{"n_layer": 11, "activation": "geglu", "routed_scale": 3.46, "balance_loss": 0.00763, "beta2": 0.98}
Below are experts of layer 6 (counted from 0) of a mixture-of-experts language model. Rows are named gate (a neuron's input weights, with its number), up (a neuron's input weights, with its number), down (a neuron's output weights, with its number) and show model dimensions 112-167. Each number is 50 + 15 x the weight over its row's rms, rounded and kept within 0 to 99.
Before each expert's rows: a language model's description of what the expert responds to; "mostly gets" lists some tokens that are sent to it at least half of the time. This comes from a sample of Wikipedia text that the model never trained on.

# expert 21
What it handles: Final table pipes
mostly gets: " Arena", " found", " Nominated", " |", "idae", " cells"
gate0:45 55 34 30 28 61 58 58 65 51 74 76 52 60 62 50 55 35 56 41 35 18 28 77 20 37 45 60 52 74 57 33 56 26 34 60 61 76 42 33 41 62 63 49 18 43 52 31 55 56 77 28 37 60 75 99
up0:69 46 44 62 45 36 56 49 53 58 73 46 68 46 52 55 38 70 59 64 33 62 44 10 65 49 57 45 42 46 61 62 41 47 45 74 42 66 48 24 67 45 37 45 37 53 44 34 51 81 44 37 63 53 44 53
down0:66 79 51 36 17 57 50 40 54 52 30 58 66 50 46 72 64 44 47 59 49 41 33 69 47 50 71 18 69 67 51 61 48 16 35 62 87 43 30 43 68 73 42 50 33 65 61 53 46 50 35 25 61 30 72 67
gate1:82 61 47 47 32 55 65 58 46 27 60 33 66 39 72 52 34 64 41 35 62 69 43 56 34 44 64 45 43 42 63 67 55 48 20 45 50 77 52 53 27 57 44 36 39 51 57 67 73 40 45 53 65 43 39 32
up1:50 33 54 55 58 58 46 54 39 47 54 48 41 42 25 47 72 44 51 32 39 49 72 57 39 31 55 50 67 43 35 45 65 41 72 31 83 52 07 36 51 66 56 53 63 40 43 61 51 51 37 53 32 51 77 26
down1:62 08 70 57 40 54 42 59 24 56 63 52 53 30 60 36 26 31 55 33 53 69 25 61 62 41 59 55 48 47 47 65 47 29 61 40 65 54 73 23 56 37 54 50 64 55 24 53 54 46 68 37 47 50 40 43
gate2:57 48 71 45 40 57 35 65 61 79 43 28 50 25 39 48 68 69 40 35 60 36 41 63 34 56 38 20 37 48 40 40 78 58 41 60 41 67 78 24 56 50 39 48 73 67 35 58 63 76 62 28 63 49 52 68
up2:49 38 44 32 39 39 37 39 91 52 56 56 23 91 50 43 74 38 38 39 62 38 32 41 53 58 66 26 59 37 56 55 53 55 37 52 84 41 55 42 49 68 39 64 53 77 15 64 59 66 18 47 70 33 53 45
down2:37 52 49 84 53 31 81 28 43 39 39 41 62 65 49 67 52 62 30 56 23 34 50 30 60 69 66 41 65 51 81 53 59 72 47 45 78 25 27 50 39 13 52 56 52 56 74 41 75 60 41 41 77 41 30 46
gate3:42 41 52 39 44 34 57 72 71 29 61 67 61 45 54 61 75 36 31 54 55 47 46 44 63 47 00 55 42 37 43 56 39 67 27 35 83 53 59 30 61 28 61 36 59 40 45 56 49 49 52 72 39 70 36 47
up3:40 49 46 09 59 40 55 56 24 57 75 30 50 65 38 46 47 84 48 52 62 58 65 57 69 76 60 16 47 61 60 51 29 26 63 60 32 24 36 57 43 50 50 44 51 57 73 83 34 42 28 68 24 32 39 56
down3:36 22 36 60 59 76 33 59 62 82 15 56 64 35 54 42 57 66 59 39 86 59 53 54 64 55 53 38 59 41 49 27 32 53 33 43 25 29 30 33 54 45 58 58 36 62 67 46 49 34 68 55 55 44 43 49
gate4:72 62 52 70 76 71 28 34 34 37 35 52 28 39 53 41 43 13 56 48 49 48 26 54 68 32 42 43 78 71 62 63 56 39 54 49 27 30 25 57 51 09 44 67 55 43 44 64 64 49 46 44 87 54 61 35
up4:67 46 62 52 48 61 50 51 36 53 78 61 63 68 55 42 61 45 98 47 51 62 52 35 80 41 81 43 34 43 48 56 44 54 35 34 42 26 54 65 62 19 61 40 51 56 43 46 85 72 39 26 46 46 73 32
down4:53 36 70 40 29 52 35 50 38 48 49 27 54 11 45 75 58 41 69 20 41 40 47 48 63 45 67 35 13 49 52 27 58 63 50 54 51 43 66 63 38 54 37 60 35 38 40 60 56 53 65 13 66 25 49 13
gate5:67 37 41 49 59 51 50 30 75 47 64 41 51 72 54 67 61 44 62 19 71 29 46 56 50 53 47 30 65 75 47 39 36 53 77 41 44 37 48 48 52 22 64 40 67 46 41 75 65 40 59 44 61 49 57 48
up5:31 57 35 60 57 37 83 51 41 64 24 54 28 39 34 57 48 43 39 59 24 07 46 42 51 43 53 52 47 52 33 37 24 58 26 67 32 66 51 52 54 99 26 27 49 52 37 39 51 37 49 51 65 56 42 44
down5:63 78 13 58 51 10 43 29 51 50 54 46 44 50 55 63 56 46 61 31 47 85 86 54 45 33 63 65 67 70 40 43 40 57 58 27 39 71 62 36 44 71 53 44 56 65 39 86 34 76 67 49 60 39 59 56

# expert 0
What it handles: Table cells, role nouns
mostly gets: " son", " father", " Minister", " member", " members", " number"
gate0:58 76 35 50 50 31 38 43 60 30 71 68 53 59 21 54 65 22 26 45 45 34 25 32 37 68 80 18 45 48 63 40 68 16 52 27 82 55 63 52 49 60 72 45 32 28 66 61 61 12 50 45 41 70 47 49
up0:18 44 34 42 48 59 45 19 28 64 60 32 63 38 45 52 41 48 29 57 39 50 42 63 78 36 79 32 54 55 46 42 34 03 50 54 18 27 22 48 34 37 42 58 88 48 47 65 34 49 38 60 37 64 36 35
down0:37 43 34 29 60 60 09 48 59 67 61 61 77 43 44 60 73 62 25 80 41 58 47 67 62 30 53 49 54 44 43 51 79 52 79 58 58 61 16 92 32 44 35 56 72 60 52 59 77 54 41 34 63 52 48 54
gate1:66 71 47 42 27 49 58 34 55 56 31 18 62 40 60 37 36 39 45 84 64 40 12 33 47 44 45 51 38 51 37 96 62 45 42 59 72 55 55 46 43 29 49 36 59 71 65 64 23 64 72 69 42 82 44 79
up1:34 40 36 48 78 43 72 76 56 24 25 56 50 32 54 49 68 52 55 50 47 54 68 44 35 30 66 66 61 44 57 52 33 37 75 74 41 47 44 56 48 54 43 49 29 70 54 39 70 35 16 40 55 67 60 10
down1:56 36 44 64 60 51 45 28 62 42 74 60 42 61 36 62 37 41 63 61 47 58 42 59 58 49 30 55 62 46 22 57 24 75 78 49 41 41 77 47 50 38 51 23 34 60 53 40 41 51 54 58 19 55 50 29
gate2:63 40 48 50 52 55 48 62 44 63 50 07 50 37 30 59 62 63 40 37 52 31 48 18 56 39 43 59 60 61 56 43 38 66 52 67 66 45 60 78 35 57 58 45 41 33 54 44 32 42 68 53 42 57 39 46
up2:63 47 41 23 52 59 37 62 67 52 38 43 44 82 65 26 53 65 48 45 45 27 20 66 24 21 76 40 59 41 66 40 32 47 30 53 80 49 60 58 56 48 16 39 35 48 52 64 56 46 80 61 53 64 55 52
down2:31 64 60 35 41 66 31 38 56 63 45 63 50 44 41 73 66 60 36 54 74 56 25 68 61 57 69 59 69 35 39 46 55 46 45 40 53 26 56 46 55 75 49 32 31 40 32 52 43 78 53 34 56 41 35 72
gate3:40 43 23 53 48 49 41 21 54 34 56 44 49 51 45 71 38 47 43 56 43 36 61 50 32 62 70 44 29 61 54 57 60 50 40 64 69 46 22 80 63 48 43 60 64 65 36 29 59 41 56 65 57 60 57 35
up3:74 53 63 77 34 62 55 81 15 56 57 32 31 45 38 25 38 53 51 67 47 80 47 69 54 49 64 60 40 66 55 55 56 60 53 27 31 19 38 71 46 35 31 44 25 78 58 56 35 70 30 66 48 60 50 29
down3:61 54 50 88 40 64 63 59 61 71 46 54 57 34 84 31 51 40 44 67 51 51 75 44 56 58 71 63 16 61 37 32 35 47 60 60 56 62 28 17 62 56 55 52 29 36 43 51 64 35 65 42 40 74 67 33
gate4:33 59 43 42 37 65 61 77 63 68 23 67 40 40 64 51 37 56 47 69 54 73 57 49 33 57 58 67 68 42 68 41 46 50 54 25 54 15 58 30 43 45 52 41 39 60 42 34 42 38 76 36 37 41 32 62
up4:66 60 73 35 88 76 34 51 43 72 47 70 55 63 46 43 84 26 55 51 47 47 86 30 64 76 43 47 37 55 63 59 73 21 51 56 64 02 33 82 49 69 70 46 55 34 31 59 65 35 66 48 33 53 31 57
down4:41 81 30 62 34 58 54 52 50 55 56 32 29 29 39 55 42 54 11 67 36 51 52 56 40 35 58 66 51 59 63 60 48 39 55 71 63 51 44 61 71 70 34 27 59 44 48 58 50 47 60 82 30 68 51 73
gate5:47 75 48 79 19 42 70 37 55 51 63 23 54 57 68 64 48 58 48 30 36 42 52 53 38 40 46 47 37 54 52 67 33 45 40 32 51 34 71 43 19 62 54 43 51 64 39 91 27 50 78 47 56 64 47 33
up5:70 67 54 61 55 53 43 64 24 44 24 27 73 54 66 53 50 22 34 51 56 40 51 36 66 19 54 62 55 40 37 54 49 31 55 37 61 35 37 51 72 27 58 53 83 58 59 60 48 80 44 44 63 15 21 44
down5:39 61 58 20 70 54 57 54 45 60 65 44 57 31 81 53 23 43 46 24 47 52 12 56 62 68 60 58 50 73 40 51 41 50 55 50 53 28 65 54 50 29 51 63 66 64 41 37 48 45 73 34 90 34 63 23

# expert 3
What it handles: Table cell separators
mostly gets: " @", " |", " FRA", "aged", " ENG", " USA"
gate0:38 51 47 69 47 73 63 62 62 60 44 88 43 37 56 35 21 55 79 46 45 51 42 70 58 46 28 54 50 49 47 52 39 38 37 66 37 38 42 16 95 38 58 49 45 61 65 54 28 66 53 36 43 59 28 53
up0:57 51 37 55 58 55 37 70 57 56 36 41 47 57 61 41 75 51 62 54 39 35 68 74 53 19 29 29 45 14 41 46 63 67 84 86 36 65 56 41 71 31 55 63 58 38 44 46 64 61 75 54 32 40 56 53
down0:55 43 34 36 39 50 72 79 74 62 47 50 61 51 31 41 60 42 53 74 46 33 47 53 97 50 33 52 69 58 34 48 15 70 64 61 35 75 85 51 19 32 32 45 45 65 33 47 37 84 60 60 60 48 51 38
gate1:55 45 67 34 56 25 99 81 48 70 18 36 38 43 45 50 36 82 25 49 49 37 41 70 52 22 54 72 37 38 22 53 62 65 34 28 31 27 68 50 64 53 53 41 79 42 58 52 19 61 65 63 48 43 49 39
up1:51 79 56 64 44 64 48 12 58 59 63 55 59 42 62 60 56 61 42 52 67 68 35 82 42 67 11 49 45 52 62 73 54 34 47 32 67 36 41 53 38 35 43 51 80 46 42 81 54 62 29 57 39 48 39 75
down1:62 59 34 57 66 61 52 83 06 60 65 68 41 24 57 37 57 27 76 53 29 65 66 34 85 48 34 49 15 34 40 39 50 65 63 61 39 68 46 45 50 58 27 63 78 76 41 47 40 36 25 54 30 49 34 74
gate2:65 26 55 53 35 75 55 57 58 54 32 45 47 47 38 48 27 50 44 41 54 45 58 52 48 66 34 44 49 28 54 70 73 24 31 49 66 31 32 64 38 62 44 49 49 50 83 77 42 51 49 66 35 54 71 39
up2:51 51 43 47 49 31 47 49 44 23 43 44 58 26 43 48 55 61 30 56 52 71 54 46 46 44 44 54 50 62 63 14 30 77 49 59 49 45 52 32 61 40 25 64 47 59 44 50 54 35 36 40 27 63 40 24
down2:36 66 69 49 55 60 46 81 40 48 38 26 46 73 20 20 49 58 71 40 20 50 42 32 43 40 70 59 57 75 55 44 59 49 57 53 26 64 83 41 19 47 48 37 55 34 61 45 62 12 67 46 23 52 54 71
gate3:49 39 61 56 53 90 58 48 52 35 69 52 61 37 45 35 68 58 45 58 33 55 14 71 67 56 55 39 42 28 67 41 74 47 47 68 64 46 57 52 36 42 51 25 50 55 55 67 57 29 47 58 69 73 54 59
up3:56 52 58 32 50 67 44 42 69 34 53 48 50 36 50 37 56 21 47 56 25 61 66 74 22 72 42 63 50 69 37 53 60 45 58 38 41 78 80 61 24 72 29 41 44 51 36 54 27 59 57 63 27 56 37 63
down3:53 60 65 38 74 42 30 68 54 34 36 77 47 51 44 78 24 24 44 59 65 34 54 41 26 60 50 49 60 31 36 61 45 27 54 66 38 75 88 49 61 62 51 44 62 41 35 60 65 39 62 29 57 67 45 61
gate4:35 45 55 44 50 86 43 63 75 64 61 35 66 62 23 54 60 34 36 42 45 65 63 77 48 26 52 62 42 53 52 59 69 51 69 48 54 49 65 44 24 49 67 54 74 40 45 21 43 40 52 48 44 64 58 25
up4:58 31 64 28 50 55 49 24 00 38 27 65 54 55 54 45 68 55 42 32 52 32 51 25 43 57 68 25 40 54 45 33 25 49 68 53 80 71 17 42 62 63 57 26 42 67 51 69 44 21 34 33 53 43 57 80
down4:56 32 51 71 65 71 39 72 31 40 28 68 64 47 46 71 44 56 61 23 65 15 53 69 58 50 57 46 49 59 52 71 41 35 33 32 48 43 59 41 45 40 45 77 71 50 55 76 34 54 84 69 45 36 26 26
gate5:47 25 67 50 72 52 65 38 46 77 49 45 44 39 63 38 60 63 56 42 54 39 34 60 54 39 40 73 68 50 47 41 28 53 58 52 31 72 65 38 36 54 43 40 79 75 71 26 50 49 74 62 61 21 45 78
up5:73 59 53 45 48 45 73 49 52 27 55 59 59 38 57 61 61 58 34 54 37 52 41 41 32 38 59 59 47 50 53 55 24 49 31 63 56 44 67 53 63 33 67 58 59 43 28 32 55 71 38 51 39 31 44 54
down5:41 74 45 48 40 43 57 23 58 51 33 74 52 43 40 44 21 76 47 49 34 70 23 59 73 34 65 38 64 47 67 43 21 18 14 73 77 57 36 42 68 60 46 37 18 39 61 45 70 52 63 65 69 61 62 64